Below are experts of layer 2 (counted from 0) of a mixture-of-experts language model. Rows are named router (the router's row for the expert), down (a neuron's output weights, with its number) and show model dimensions 0-127. Each number is 128 + 24 x the weight over its row's rms, rounded and kept within 0 to 255. Numbers have three digits each.
Before each expert's rows: "raises" lists some tokens whose logits its average output raises strongly, later layers aside. This comes from a sample of Wikipedia text that the model never trained on.

# expert 17
raises: "r", "g", "p", "os", "o", "ome"
router:153094124116118126138101101093140142135134134090099169119081117153160165162128105116186082141163132100161135146140144139122120165114149127144120064115122153139120150140160103130120132118160143150116144168133126143156120116143101114108166110143112114156098100138152131135121091131099109168094149168136106137077124124148142119141118138184115156128147124149116164132106113119153117109101
down1:138084149128138179146127129107112163122158152132144138105142135130172123153168135169152104108132130123145132168141118170143151180116119148121128126160148105150124081154133120112183136106132139128156145154119065136156110163122141133107105161066153109114135062112115145118119098144146119125141090125150144109108144130108124079172130118131149147166131115138120077100147121093154138160117
down2:140149121116127091130111172140107136144115177132096136124114120138165140139135114129153134138149158108098174156166148119122189121099094137121178184127098138138116100131106149089161126115128106140130137159070114086153089138125149095136113129118095147113100102133130154142118108119121153117170120153110099088150130112169137113141130121159149090178113142155102134135127123122153081102082
down3:143178101151144113127094126127185110145147128097100129087157099133115114122145119104139121148169107120187100116105116130125174125128162091199115156121106097130178093085123115114142126144137157122124172113145147118094152133165145164124138118113171102135133157140086149123114141156094121120130127122094141090154119108100099124139133128133119092158168127144133109140123110127144130133132
down4:126160120110142182105164125139094099132120087112112110107111090124178135145121133113096116123154143153106100116096152132154105170105110123150095083114127150134132168111114124115102109092138152150158104131136132135113118146148122146149139124128160180151124084144116101092090087128121103135118124056157151134144136159141124159129140158174129105153146120134098125155103086138184139135127
down5:145101111104131117106110127117101090133125145084155133146113131125135146117150139098117150145144098141137142105149082123138114056149142124153117141126171147142151139171126121135125121112135139103152162118117161120150115138128123113103162145152175074143157113169126111096162113111134129148139137094125135137151158155104106126126093104126168157154161194119102154122138140101109168154168
down6:164097174116126109133114121153187125136155115154129096132104159177117166131183097127149097096119136154103115095116152145130101112155122142138103122157161127153131116134120092155184122134113151099120142148124139085118108122139136138064126145122104137141148140146131147119087125167124090094122134085117139129113135097115122137154110122149113112132138152116114061104160121108149139128130
down7:109088099140125102121128092115125139147136098142124126084161135133095145097101125122121120134140130111148075138087130121115157097146125125117092165151129110147108142131144102138180106115180099146122146128173118148156118133117112148142137134125086090086104119084157099123147104150128103193164158139127087124159110130138118097128118114126120112175134121160096102146143139076067103134112

# expert 59
raises: "it", "eg", "ag", "ide"
router:087132133117105129119123133099099113121139149088167111136177080147085163152165147126141146111145135131128116142150142135122177127116163153103108099132121108150151103118124109075143147104132117152150097131151143174115108130113161087123124113146138098103130125147162129143152091124112180106148111103139174075144132130112133139183134118105117089139140133150154173124089107115131140110136
down1:142094093134096091187153112146121118119122174161096158125154106100122112112099153127126121167122133106120141130104121132142107109121116109110102136192132116131117127106178118148126100133151117129160096122154073157119107144166105135141162132169170102146116190119129096132127127140170155112136125132142106149161111139126162103155127167088118109126102127092152129134122161113173143106102
down2:106069102146110085117150104098146083092130093124099177117131130143112117160109164117140127172168120112122116105110124120102159129140154144135127108080105125112142095124191152119143174115138137095117140139134114137126168107143149143184111151118121121127162147118130122124152118121157111122152084129111110119112160145129098060127069120129156161158130129138149144121100127161140159157103
down3:150137113162107157179141149129100131119144133149162123140137155138132130117117142135142150110173130158150144147087127146145165162145132123138118095117149089167131106102107090131122098147158122139174158148166124132099133141140122121098136109174161107106106116121159150128155127108142111123094152065155170115127132124103079127131123170126107154115152152159092106079144104092142164104126
down4:106104155121068141149129132078112138102162092157160153159129098141115147142124120120165195156133161141115113094089085084177157124129118154118103136126124109149122103159086083122137117127101131150142138136095159142159176163079138144111138123141076125124091147088109115161091114133133138128150147119098149150161155143098170115122127111112130112120095138125107109122134115108131123100137
down5:108121128132132163123134172092110125115175135148132137123145088150141131102161126126125096130117106106118094144153123094196149144133107119149152163154138138151107107169169132127098120103131137132134114071178079118138123157120131153123070138098113137077144111146132147157105123104112122135157124114143124140142162112090143108104102123145120145111134158132125091145138144136112152121094
down6:145146142088126118164095101094136083119159149138097080110148163090117091131148092098157131165128148129114106151109132148112148106172109130082147113161096109132107115138129117113128125129115130130151110171151119104120168143131119147157114149126103114125140116117090135113182124114188111100127116198155139127113169118113132120097087101108141184116166140115140122161143128129152138085114
down7:135132130134122140127137101121090136165108160113133106107158109149130092119117090159131080133147111139105132115095115125113157116135088156151151141138147141119170149127108169129117099127128084117088185138140154101196076148101116122124114112153116091134129135152129131179175144122148155155115156145120122106077111141093144134127081115128125142087160160143117127126112120125128112124180

# expert 3
raises: "ca", "c", "ce", "d", " and", "t"
router:128154152167128112156139122107146138157120160185130137078117127161134151100133137098150078138114122094149149092125135165136159142143128163162115143090114156126137147144113117165153125128146133158137132149140145142148110190170074124120131129158121122098122097140140082144124100103165119074122118145157154101115104147119110156109135118093162102110167120112127123128128143039166110146115
down1:112120102094115135160095130103122112137128148150118158139115152142135128112122101135146124084136100145124149127084121151160115105132168147136100125119137140155155143142080175130123138161141143163129135140127094138152137115141170177106126112101071134097148107141153110155145149130121121152099167119119113136139113087208094144103148117142086138127159151130131132173115094138124109119131
down2:140128142121160108099124124152151150106161113098127141135143120127162128136127118113145130129120145132120100148159106136137122137110138140096077103129143129098114146114066136118122133124129143115153115107130177138136161168101134149108102112139172086146139112101174096116114115115130127114087142111134141100152086125149080095159154158115097149142133115100114093127122113155122171137130
down3:171130071141115213148156120180115155098135151125133091100133123129118129126178123076122161114157168111124138109125158105113139141132140133102118195112102142131141112117141149109110113150106124151134107117140120125127126116076134153097130108156118079112136128177096146130108160170094094130136116151109128140152142127103129116144132130080124156134139129178116133106176109122153127091150
down4:119141164177192158168143117133125142098103118192115083134143148091123156108096152144118116152142138097108122136113123089136096170126108130118184090111145120131175104135137108124088142074112132125092109102178116187125121110098131132156104105136138107128163137151123143136159077156115086098137118121115116129122108102149119114135117099088107123128066112178130077091146132126099129133116
down5:110123134102163152198118136117073113153125128163156130121116138146112121182142160146128123153134120104102118140146095153186114122138105120101126066122121110160122138170122114115112127108111108162077102143157150134116138130146135129139153122142128133160155095125126122133154173172108135102076143148186128115114169147082108165088141099094121138098114073160130116124122099177129112128131
down6:127144163129151150156144115081156098131129130147097145129158138123155137133157145094183119148099140126124097070112138133122136103145098106131091166147153103164155095106159139139126149147145091103101121151117153110101122140155144125091132107140119150123116126095114163140132144154111166092115150156116101121140077152097127139114137127121100152135120120147138099125135096142154114150102
down7:136163110146088124120117124143132141109127140113103185120139113087147073147121134139164105098097147157145097119157135104117124131137112154112098188142095120109151114129117136109142196108140147159137115146103124103119153139119115084111119152182150109107144133176105114090129112138118146111146159149143117134105130105117082166118124131147112140108112061109124127083147122104142126125085

# expert 40
raises: "s", "nel", "is", "rd", "um", "unt"
router:126112115176133174143128118142171130122117109111157113143127116108100136164139190152171148146118122092160105128113122085116121163126164133118118115116105094140147082152078133165159121142117148151100126144124111132126135086130157126109089107131103113093119081101146153145135157114121096122141122080139116056114112113120102072185125119141118105126161130146146145151161125127182118145136
down1:098127141103158162143156132155125123133117129159114158120140132156101098142129158097127141133161120175136129089157112113120143138144109109128149127103160140114105138151126105132122117125140116171117156116144135141114082065157130132156125123127134117207163099116129129188129123180146147150129143137133113109139128121141074113081116154121130099150117092166125140100123142144152122098137
down2:104148153126139144124164095123081111137160070106136154143071142131104132128151119139129124143162142182143124100147112124136099108177119179136143111152148134129140099177145144141128142100112196177146126144091094108146150098092158090133134169130102122104123125139139163124121120137122131123144152134178137097166113135120125064100116160116076151146162144137113107119144120148133135118132
down3:074129129132131159172137137128120120135083149111163094103148097155118139139121078162129086114118133134089134123123149101107135157180145137137136131134132144118125119128099056130136129136163117152100147129120104116154158117119116159137110124127159166142116140149085105178110148105100162148120127096141150100127118094108103161088130129121128122124141166111119140153079160101136146116112
down4:133171137165115144068162144140146150125154110109128098178167123145145150128130150162129146162136141126081087141103080149120136106102159157110102146121101098096144122085102175128134165125112139083113128160139161117129113131148167127138166123110138104132104118145082134107124102155138150111101124180105122153140123109131126107137076148140151138164126151153110087095103147119125103085105
down5:105127127136130152123115119089116124113096106160159103142132177109148127128130136086138137126075123125161115104091100125140133143123104108145132161086111123136103133082111095127112145175136126107105167112167117136128128146120093152156125121185110133146086169139127114112126153137136099146118120149179124122155147130125131105098119152132080162151122127165119119070129109109146146121093
down6:097131109121116146121148072183163120145136105149085111100081156123113116127102124137109149185096121129168128168137113147122121113127145135124093134134112084117133128103132132119123116174100166123164145112203113112074111140130121116141114134133085152157153114149076108115141140125115142130083138143159150124110123142098120108098151113108106108099107162137119144133115103177101101116143
down7:072123136125105163166142118137151148108104143134096175122156140153127133135147097132124071191115107118135116116131133114114118168127137152119120106134100127163113138094189101161134101150123129126136155106120095127156114133165140105142132125064080149117139099067117112157119137163144106157089074097079072109118118153166170109106085094122132107147142141130104116108125101161161180128103

# expert 19
raises: " a", " in", " the", " was", ":", " and"
router:112129116095126080114151158153140131102140126149136129139129184118111109135138114126109109085153127127164155082113139127116122110160127120152127096077128074133114125121111149127152179146152136092116136143104140105132159116169131064121181132121138094155121151062134143138117081142115134132134139140104150145132137113149173112122136128095119135153112112134084128085165111137151164114130
down0:150140111152120142160111156137138141141130123124139104117162132149167093121127133116171133141118145083093146127126102124131162144080122108107135105149138133088138135125113120108179108127116154154123155088091189160149126156091128148109103156125153139107133130127101183133138109096116128101149153113110115095109142138145119143129118131100149150119151120057085120102124134096118137169142
down1:087113135151156123168126119129131131127093117103113111123090136150143135140103142155150115098113149132133123145145171118102149138117132102094129154116084171151071120137119113116195146120140115081090173148092146110102117151126124176118095146123117128182086126099137156172100123143121122126123139133164134141108098102134069188129151127118101124127149116119152071115139157124115141139132
down2:122135125098086121172073160131105133165176113139142111093113137090109133148164136120149142144168122180127112106134093121115112135107078143146142130148122110094150133134142189086107118139108138124139160092147137096101118109121142168163123138130083130119099150132116133148167136194165119118157130103108152143124156084145154130119077123095094157136131101106146127140115106095131129113111
down3:142105124074149134146129149129168117145128130117136136106140105152116143142158110136114103126105137126173149155117149153092139170100177123140118106112132130075087149142141134133153135130134073142128115118138108115112149108093086108116130134123112172118110154141130157119122117131135127106128120160137161154125123136076166149130141095144110157123131137116110152176092088173168143143145
down4:149137163169126130182120118106163118153085163134112103130172095142089134161105097146157139152139152120163108134164121120120088130145112089157149142130151180126104087120121127121110110146159106123118126109126162119108110134113099167134107079149116179147134118118107098127132136185120135114116120124106131151143147146163146151092132185136094144150146110131155161099115106109135131117121
down5:153132103119155126126102113097116163132147110175134156151087119135148138168126147064099133113195104126167125118111104125140084116148111090143178115127105087116168096170123142134137174102147130115132152158123122118110132120149123124135116107108100120111128184105152174120141120192132103125132172150117133094138122108146169127120130138116112132101156129132140119095099133117145176130130
down6:161136156176117107168095152121076131158133098129145104110102128104122156133093163159108125162128158110107113115121177141156092130126138110130125136155088101108141110175100127161090121129134139182092123088148127122125082131148097131131116101134113133158096156100107110078154129144142128150188140148085129108126119104131161125054111143137129134122124151115112130125132198085151145132147

# expert 42
raises: " in", " by", " for", " as", " all"
router:135156171156097094094142120149128118128143127112107133103122143136128117110157146120091147116161130121150115131137110144149128135115128094110101107130149143099127155138156129122152097155146109128137098103122097124113161139151128146171143154141133149127089087165136126173145123144092077115136131110101127090104117122140183140106084137097135130133159081162161135126075139120111142159096
down0:162126128117143135153129127123116112159164131115152115170126140110153154174109091132192087122102089104131122126160173105169144129102133147131142141126144095119156128111126094131123145127094113133156150189137103155097131127103080131111120110172115166134124123143127160150106143125121121126139107124126123098128134110137113128126131118080156154125154127105114120109121126115138162071120
down1:166148155173144113148140137114146116141123145125122109125140098124128135078118141146143102099114151152149125106135074110097146130119120128139119113121139113113137134138157143123075179123099158154134105161129150131156141133147138128114138090124124156106133083107152143129097117133107126133177079130136091164135177130107157156096111110126120138188163152133145146090102142077074158164126
down2:110098122091148092140134151148136124145170107142138121124105099097095125126145141113132144130104114089159144116114119122077138155153121116145173166162132117107129117116137112129146130166150138083108122127111137135145112146154134116158119148113149153098181116143107127080121088129119116158091120168112098164147184132093150134149101133091061111079129161091135083111148103140103114136107
down3:140151092158099141084129140122129175138104079101101118150166174099104111126132143121148131126137149127170144114160119123133183132137114171122111087128096148086162128127099128127149151160115106142109133119128182132113106132169085142087188096112163129117158157157129100132108083141180138131132064131153114103122147126128156128146141148103087153108139128138149110090151165090081142124117
down4:119141108151109154107132158140114090135128133126142124161134119111160147141113130211105133197143130115125144176120157115104128124113127139136103124106155139136126172076092138166128167115104104112112138143145143124136107132099133137155137117118161135102121123097153156122092135153115108151095043119124109139090120137143144137137127091116106157118122108166141123120132116125105103132142
down5:114104114126121109133129133133110134117109118100121113128111144102124135083148134116144132123160150128107125129135132145146141091138171132114095113134165125111161149124117143140094108149156121133117151147133147146139052126116121154085137134170123137120139113160190099080164147135131114095135118130143091116132118127126133129172085080117092166135145084068133130133166152133126160154116
down6:120105131162121130109129143146151117114146100110165143182130154101156156147135153110172079114119131126100114105124080130144128119110101106164125127121140131131102112129114076188144113127165125121120102153129093136080062078085181129115128083140140110148144110146121158160084145129146112103120150140141145171130111113137128153138139138114137134090099139140115055174152124106137148153145

# expert 61
raises: "ty", "ti", "zi", "se", "dal", "din"
router:116126132153176136106113157101118150152113101087144129094145144118147112120098167124134127064115113119127104096147153151121152099098129160132100163128173153118125139147113133161130049148108106134134132126131141164125144108169136133120110122103130144116144133107122123161097071141099170194107147131138131144118151112142091143128134173106094132144134164135116125135169146160138147113138
down4:147103129128153089136176170152118125197110148121092072148122141089137141073136112118133138117130053132138123110166151095147153102139110110160086119108128147125122151098067114148130099126086168152140135114139126149076082136123139136132105163132112154121133104122147106135124118099119157143185107105111148146093152085137129130096129130187132113165148144139141151154125149143154103133133
down5:145109123145145135133109134139113119122150127148083080082116144131136123153094134103095153110086124096117155138137136095143105167140123118113137131122117116121154144158122120120107121138121135105104129097082131163173134137142168111139166116186097126111137136117147137147158126111157150126131144119116131145109155121118131132122086120102158131116114119187151109122109110173134118088119
down6:132135118145129134119123132132093142101084109153067119107142131107124119131111090094134137136150118159130125134096111103139117142116144153106095153172116143130088122183111108100128116111116146109117141106125109109149086141076136116156103146133110130143120168162137154119135114147112149128122151091102139108174138175173127123110094150148142123175090095120138136111137169174146124111123
down7:114149097137118147118092168117144101133139081119131107126105116105172084133131129149117121150115095153135115122118147074147123104144156139121160097122089154121139138129169078122131146120111122108121126135132092113120093121119101096150146160121152156100109122085144146110128179110157104130111156106129156171133145105136173137133136137120163106114072102099162149145121137150145098106058
down8:136113137111090133131089138117124117135128154129130138154177109105162093162132110146118120112125115124090111138110096189130176106130144145161139112143153088137150129086147127116156144123141113153104118132118119135096151144172159141145112139114074170132135086114113166130085096094085092154137134086091119123105127104123100146158105140136112135149146165106120113133120144103154119116134
down9:097137104183121133125126129141149152090146112134113107118145109101086140164090129133107132070103128125162138106123089117107135158120106117172100114122128143112114171135120170146090134130148143099127108117096121112062140162135143117146126094129123117108111133094097126161095177145106119156117094108131144153147117152156114097151154147146133108088145116141147207108166135097100125116135
down10:092156166095117132123135166125138071120125131111137134111100132128114131128114142152160113150140140158116096104133140139114126105127159149124097098148104113144137127122131122126105110147140073116156124120125151195132151071126138112130152109171104152144116144140091148088084091173120132151141098109148165059126125169130125156135154099117155124114121084104149113139138149105093140128146

# expert 49
raises: "n", "ni", "k", "nt", "d", "na"
router:156113093065155114124132061147116138172128131144105135146128121089130132123123190127104143126069114123148133169135128163157141105148178151169134084097118138147163149108124116124122153117136123126166117112140126118141120141169126118097123101076112166118170138136115087124107104132104145134147126115147109124086096100119118067186118132140147150091164146127110109105145151129098132111150
down3:148140119122092192105099116095125112165167160137123115122160112056155127113129129139156101124138112138137100136143127153149145125097073102112189142104144135161104115101119131169144158123148144131145106123137130106114138119121086125114105168147140135103136118094162098133131105130142140138124084125110091144085148116098130087139109060083151132135068142090140150145137103155085130158141
down4:133120116117112090158148103145126133110124139151131076123150131118150101111125132134157120121117109108174134156154140176158120148086103121141148131119141101087137112121164136092155121165138079141083143107114124095134140133107114089149150099105092140173098115136082078165152147140127125109130138097121172170187142108125120132110146140087140127144107132110152110138143086143122126195151
down5:140080148087084138151120156165114138132110200105084148161135154124143125130091123099128114124115122135129141162159157122127138140133115154119117094148092107093107131118097111122122158105098097132130136112136115142123160125105128122130068091150162163130110112108133120130135129131150119130081094170078100121103148112082136079105145113137157141173163131140101188135151122145089117103090
down6:100115138133111133112128184142099117130113143122101093083132101141162107163159130152137179117126090094122130120129160130132162145144186159119160119108112127084153118132167126128097124126129115102165169140124081147117092164088121081145123130128143137125176105141098124105137144104103125145130129110113112078107154173157112137140091108125145119116127096136105111131106096167065078107110
down7:162174127104101126106106101106135134116101084109118121092102158108141112135155156131101128127123119153134112160074122117110184108149111062148149130109133132122134158095116141181149165136104106163133161096114136133145125127132140120112116135150129140161118120136096123125132117116129133090142121147185097080152136151142160095080129163157126129122170127115077137119142142185151137129119
down8:132139076099155161146086122126133108115113141143148144147132149113141132125139131183090086124141139149114139138156134144127120095138112160173145105081112181130147107142149104126131107056136162168099132153111136121159143174081118141174099133154155136148098107129114118146124160124144096109137103102130103125122136107111158137151127122154137185097123161141126127139122108123077132116147
down9:126154105128122153126116137148129146165114126145098145091127159129126112117097152113178152161132142134107125125104112163121099105133107131105118146137155099195154138142104101146120103152135105135150110110127114121136126144164121128106108134140077171116110149106152114182065145147145104169189154086122188091100106144168110037155135151144143133171099125147094129116102152077093094111118

# expert 13
raises: "form", "b", "including", "Note", "or", "from"
router:156153168109142161158143161144090173153085118177134146106111128133109080102089117164159106127111108156136160102125086114126114138112111063135142151120098115144106105132134157182050161121132160096160126124117142102131122113110120158100168137124150100146106117144120127140131095146134136130097138136108117142089094111131134140116164133146118122125151150108087142157148110120154174104157
down1:095139124141150117121140112121118140087188106128154129142147106111161125170150123077134170131157097103147136166132125143139122090156126106114119131126131139126120146116143125072115121153137127111179140140108142081112155116064153108142114146135099167158117098114114117138102146134086125113152140115119146132129135143144120140117129117166118121132158099074083127121118138164135088130137
down2:130114097130111126095116108125153086127121138092107157128139082138170093186145093114111165120122106165093103169133141092157140148110118111124134112142105137110142109135152142146132148126091107094124116101133130121108121149169119082147148128130142138128107129109105159162124146117119133107114113078135114145082095129128114091100134102138162128156197148112133182132111165136156116144084
down3:183126134120123154104128108123119111160125081114109139112140082124089119103132134117149152099104137084127114107136152120131113094108118120133104142111126148105112171110121129117129165151114159123140118150150124125183192175124117144089178139100161096136125113128129154119155085103112137127166115172163105156091091136103148154146130156157156110099131149164128120113146132127086164120139
down4:098133117148109123177154118183111171130118100152138129124110104110083127110092116115110140173131126115094137086119114117104113091140110099115131142157090140149143106110121163092073092143085126127109085083136172144107126141109140144107124177160142110143123111154122116140136127151121161195130124135155178109138144093141106129129147162110100097130113127119109143113157134121171103152150
down5:111130133149134104133130116146137187122089195125119122167131155111135126162145138135136141113096136139118139181137121154089138111083126139110167130106146116150087101131168080145134134086144133156147106158143126154106108139131171165146123134157163170170152108129180126157119126144116092120156131134111121120172129094086142170097094105131113125135085140097142109152114094146116135120124
down6:087134133137160161140115065115101099088128132139124160110137133090136115134128110141166150129109085144139112143115152143138143183170099134155129129114084086146170056119149150142121132101135150121126100124112092134101121117110141180129091149174085149120112118094121130097117142083124115112122094121145132145083128135154113175166076118118145129145121138125115178136124090117149132169133
down7:108147090132099133130123118115113137149101135158162121125106189098159156135100126136121183103122106148131083144095168123126142115144125137094132149143126133094149088076097115144120102108106126151153100191132085130126114100172101137138163148110153107121164127097124179111165093150132112133110150103134169191095131092120144149127128092163153078118138144139136087089166119152085139135174

# expert 47
raises: " the", " this", " a", " all", " both", " that"
router:123138142145096108160126149139128149142157095106133168113170098119101170111116118123119131137185107102088123138146153116126164149132118154117113088114095156075145138128125077082120066156156144122111103124141153122127121114146123106120121119112084147134144150153100139142150160133149152122075126137136121100108129139113154103131088097150134114168114113131131165155137110148166108137145
down4:145107132145094131141087155136094140086133128150124136111084110081111123108141129116123103124106149147133124120085150141091141159151089120116157127138118103130124144118120170133116169145148125117137089147112135122108113098182136081148154100150104161142109143096121152136146136145128138159129119142116120139125083131095154152115131145091158109147151089148163055144137123110165146149132
down5:137159133144124106131085148155162155150127147162128094120095144091117154085138160164142098089125073093122155085132148147143112141109089144102104083127157138146143118120144113117153082132099171139132128118136116129130137146123117110111119115144145110102156109117091121147139128130123112111138134107152123148151097140132121125115111114113148126141113099108143093146110115166110101136153
down6:109082174150172151140137121113136147154151089105089116119125156114116123081136155139138165125191149166119135144122144153109109104095116172144076122101142138144111115165102138112124164112116118136133094108187126104085144063099115131146115117136140143133130117146106100139140121113124172112141134128108168118128130157135117167146138107118111135150115137139128127124130097154193111102152
down7:111135119105146171160079127129111124088167102116164114138092087133127150120128132161146195128122137096135119154124120136114143140152142067149090133136127118134189085119159129102115146137144116114133137174143114145142158114154108161116120143102101108092125126168143118118154133149180152117129115116172148120126134129080122112156093086127130105110151133114120165123104144104111100159144
down8:132111108108145112137156105092140128112156117105139144109151106136072155102154120163131091105115124143095147119099139175126100112156136127129125102114125109134161137154146136091117118121051103124168154110136133144138143116119132163092118130128133115138135108172196075143090092129098112150170149089078135079105141117143108132165127100121114129097106091112107108123117122141141128109123
down9:147117093111125186154130134123115120119162162099122089083104148179159106127121101125154111114113115131143165142118121150122135132120143102106108147131153172140095137092121138119127125190110142140107145160112135152121093122188143130134137067122132137136145113130193141100123164157097045151143110166145119153098123119091110105149105136094143153115103092139111111121138116119122105149108
down10:153141128201126113150155097129124151103142141162119107108104151114129143165142169125126122114118124065083098113124131099114156139139124119140127155135159138122113127133118106136189145102145150127085107175116120117111189080097137119111131129082074149147156127155091147108093160125131127139179139141123122140146104078134103135136155123098160177153155118116085078106108097117138134161163

# expert 62
raises: "no", "ny", "nia", "gi", "ham", "nic"
router:092118111109175108145123149146155163168112093126130110143136174072149133101143124168125139154132121125123129109173107129102081099155122080110153124104157099108106147092157132156106114143116139156156099126137130115116143122115099132130142118133175115169150143137083125095100119107118170129122151149112124160123117139116166137153138125127104140177113110097079102144130142130113133142139
down3:180146104145122146112182136165121149166152107081066098092101129089177157178134105164135172095074153119149165145152105142129128106140115137152135095114135169148125141092119167132111146118130118152127135101105144124115093164151143145106151082157120111171167100120145090124146132138126160118115140176118126159119088103112122113112103123153126149162126107100091187139127129177130135097124
down4:117125116121123116126133167130116090183135116114109154139093132142137174100135155159118098128142113123081098185132166158099123110156148159133119125107117142131096179122139118189134087098142139110124143188143150132112088119161116104166101120116093138121116193146156142160137101141134100110095124154120109154149116130120089128094105116091151147078136125101093144168139177165148132140145
down5:142162122151101099154125114176188127106126106156087131126144099139144102151155119136138127133088113146089110179103129134167153142140148145153118135155118153142165089139129128104081096104151153126116133108150090123112150123114178143146157125120117121110097109118150159144175130116094078069146126110116113171155088195164127154134131099112150069133116093120163110112147140128104112120062
down6:150099156139093137105106107107137133175115145139147150102156132136127162131090084099117144138097139167086095078126184168114163114095149105178134120106108142106147107102117099128136112106157136112163099147176171102111117132126113152138102109118140123108064162159111124128155121144112135108138162121114119082142132123123153121153141106139172100149164166125152115139127100146121115125141
down7:121123139152148117157114120136122117113169115118131119096142131111070157138106142123147163178155130117164131149105116139137146087110100137159156120115057084129147138121144115112110144118099105144151081164091133140078134165123162078159113190107166120108129152112112131088104109094141133102159137142126123144136135111123087138181130177162100139135141112118106146100147139108153124148166
down8:117144135111143088118136115118181112168104115155101111133079135132167125110123145165104128158136126108145089125110135129140088130133121111117055156156133157122105107130144096153104094104135105118124161096172141093108144113145125094173165084130139131144140115127148147152086171117104138079161137156116103127163142128143137138148130090145134134092147122137139145161136118166126174097127
down9:110154095151099110166128123135129181119130160151150166068109105154127106109128114164135112124111148115119130143110167165168113131148113149149123119136091138109126133102163149158136132177161173140111060137148075101147135119148124142125067075107115141128149122114104144153132123122085105136137117116116133125145084126113156138145150126188128127133097130074130148127107104097048126124112

# expert 10
raises: " though", " respectively", " although", " including", " resulting", " thus"
router:077147122125150101136111140090143097142173127118088125121148087121104155105096096128105122182129138142101125141162185158077117114116141168133147130135129112124144139179161077099110127158117117108124160163114133113109139110089142096124163163123113097132126140136131155186144139139178123122138141140110104093103160168125158114111137098149119132122105116162154129151107088160103096118135
down4:164159110170085128152137104173137165155147123134150143160115126129136094093135126143123124115124155089131070183146148117163117151096124133119117113101173136106162120145152122140093141128108129113108189114108095110118146108152141153106158126101163091129105135112118182170117116175115117151106141137146123102115115150128119139122171158094104124164081110118112116183125140118146114150134
down5:092138123122092123113125138146134149118100129119128101113160107083098201150105129142142134131146117104137126137117188154127159134120135118176149091193145166135125182122125109090117138138119149130107131153136146145102141102120137178170135131130120112155164123112115179125098139121100132141152115168100090137112138121116100107151101133101169130105107162160145077109125110147129120112138
down6:115100132124116083105121129127169124146151109086088116109117163135122114152071136111138212100084140106104120113128161175163140144132137115139192129168128115130115166116134144108125109153118135137088127164110121144127159117091152113162174154119151133151109135079145151162152142121124115160097146137138127126086126132137141168087100132188135123137114135117142147122138120094112152102125
down7:117092123120169116110103109143125116092068125142108169062178091167097118130109088159124110118134129115119087100152122135148074111177133127127165145154113133134136104152132149146115170091135173101117155121133139101142103130128111093108160093161171137162139097093126159159130145136202085158132148095151107135133166123113144148144142149157121115125157146100141191103121112104133126146112
down8:130113139137147143114116133125121135128112095192108094149154130134125146155134128109132133171161124126145116160124116136138123097136144139132094175142153074125120110130111139156162130175178123081127129103177084144095131131122123132178106119145153132134158112104113169147103123127161146114103148077115090142108109157135152136135155125109109140106127103136150160054136107100160124182092
down9:096136113150147110119112113147161124152138196127123133117181149093158120109151150144138094086085129068162067112145137110113116107085142109124139159098147150125141100098107130135098117115132148112159102138142107159121139157127102100117128128150105139103144103106102175131158134144133139140087143137156154144133161087123103119137156115125116138137124098152146137175125101082123109114157
down10:104116145114141121164142143155139145148148133082140116153136107165133134146139123104113148134118099149124143112119124144115149152124115128112154122136109162133116133154149080098093135123162112115110071144108110112086139128121162134141123125165141115132133147122125126122126159109124133148115094142070120087129095134127138072168150146121078138092122110107120156176141149175168115161167

# expert 48
raises: " the", " a", " it", " an", " to", " in"
router:141137112157113145119125079125157110096149145131109107097116113178105179113135143095109133117111136128129130129132146129150128143113115149161137078145139143124139123075150134107143101116164096119133158117139152139129147129072149140180114111105135137095133161082172103132159146105117075108106126110149130131118135147108134121138132150112118142108183109145166125144095084168114114115152
down1:138090149139140082139101100143097137120146143120087147154141112098128114137129121126113184119096137162147117127138143141121107115115136126109135113087091145141190118102125152146155140128187117108119128158135136150136082154118135107193084115148128107133181167108126164111170115107125126086123132121160151135109091146124109147146123111152114155108150077103113163143121156114140143142128
down2:126124117116184122083134125136152122110113093095132170125109166085132152125103155138141129118143149104107142150149120155115161116085127197135122144136115131134142123138144117130105104170114120139163126118152134141092089137109098134102133126132146163135137135117092095118157125096114126134155141200145117138137153116131120121179131137147149093143141113107092077098162143111160149095113
down3:138126113165093147103152122155119120085125127101084154141147129152092104127106132154127143140115177096122134178110174122135135162124134150143129087193129125141118118090095099147095153147119136103113132114137144087113087113099108112143101114087098108138133114102140119115126153115122113158160109094134117128113138119115114138144159152151130170118080107134141105161118122115160103117140
down4:100136106148175182133119136129153123145108164148137119135144158116136160111163148112120136144105081120117137126122146160134121148147083165151128135121170142157134147140109102124136061097118105142156102084089122202142127116111110153131108120129092071100136146105083087145134114135095108127122140125142152095138199104143119129093101087130113137112127151119129127141135128144115098105137
down5:131136169154115120138086110131140106158082128112107131115161104132158096142142104181125169123192164120109106109108123113096112153159088113144132127115158128137118135132150184107149133151133146140083089150138099123153155115146203137139111153106151128141129146180094110179121129122123122110153130132096137139131130138132138137109133114168083162099152090139142094131140126162145154115099
down6:130128103159111150181087095122139151132116134135121099084144112144119142116151127108104094110149173161174163125107156139147089134084156136138100131153144075066142111131124135159126171126157093120170137116169148115125154114132131133148123139159152134132184146139148129103116110112143151120154132102127110120148113140099165115124129161140124084090168117143122168125118106122117156115142
down7:071108140110141097117111118154139105123149106107123140160085099142155095146142128121115106112116112138149139144113136139125080123072118134107151067131117135131109185117160130098146146159131142114168098111160125107111158140182121135101098152132129085130109117101141092127102144172179113083122169118118131138133073127164120114157135123107139128124093132131110106127148122101080109144160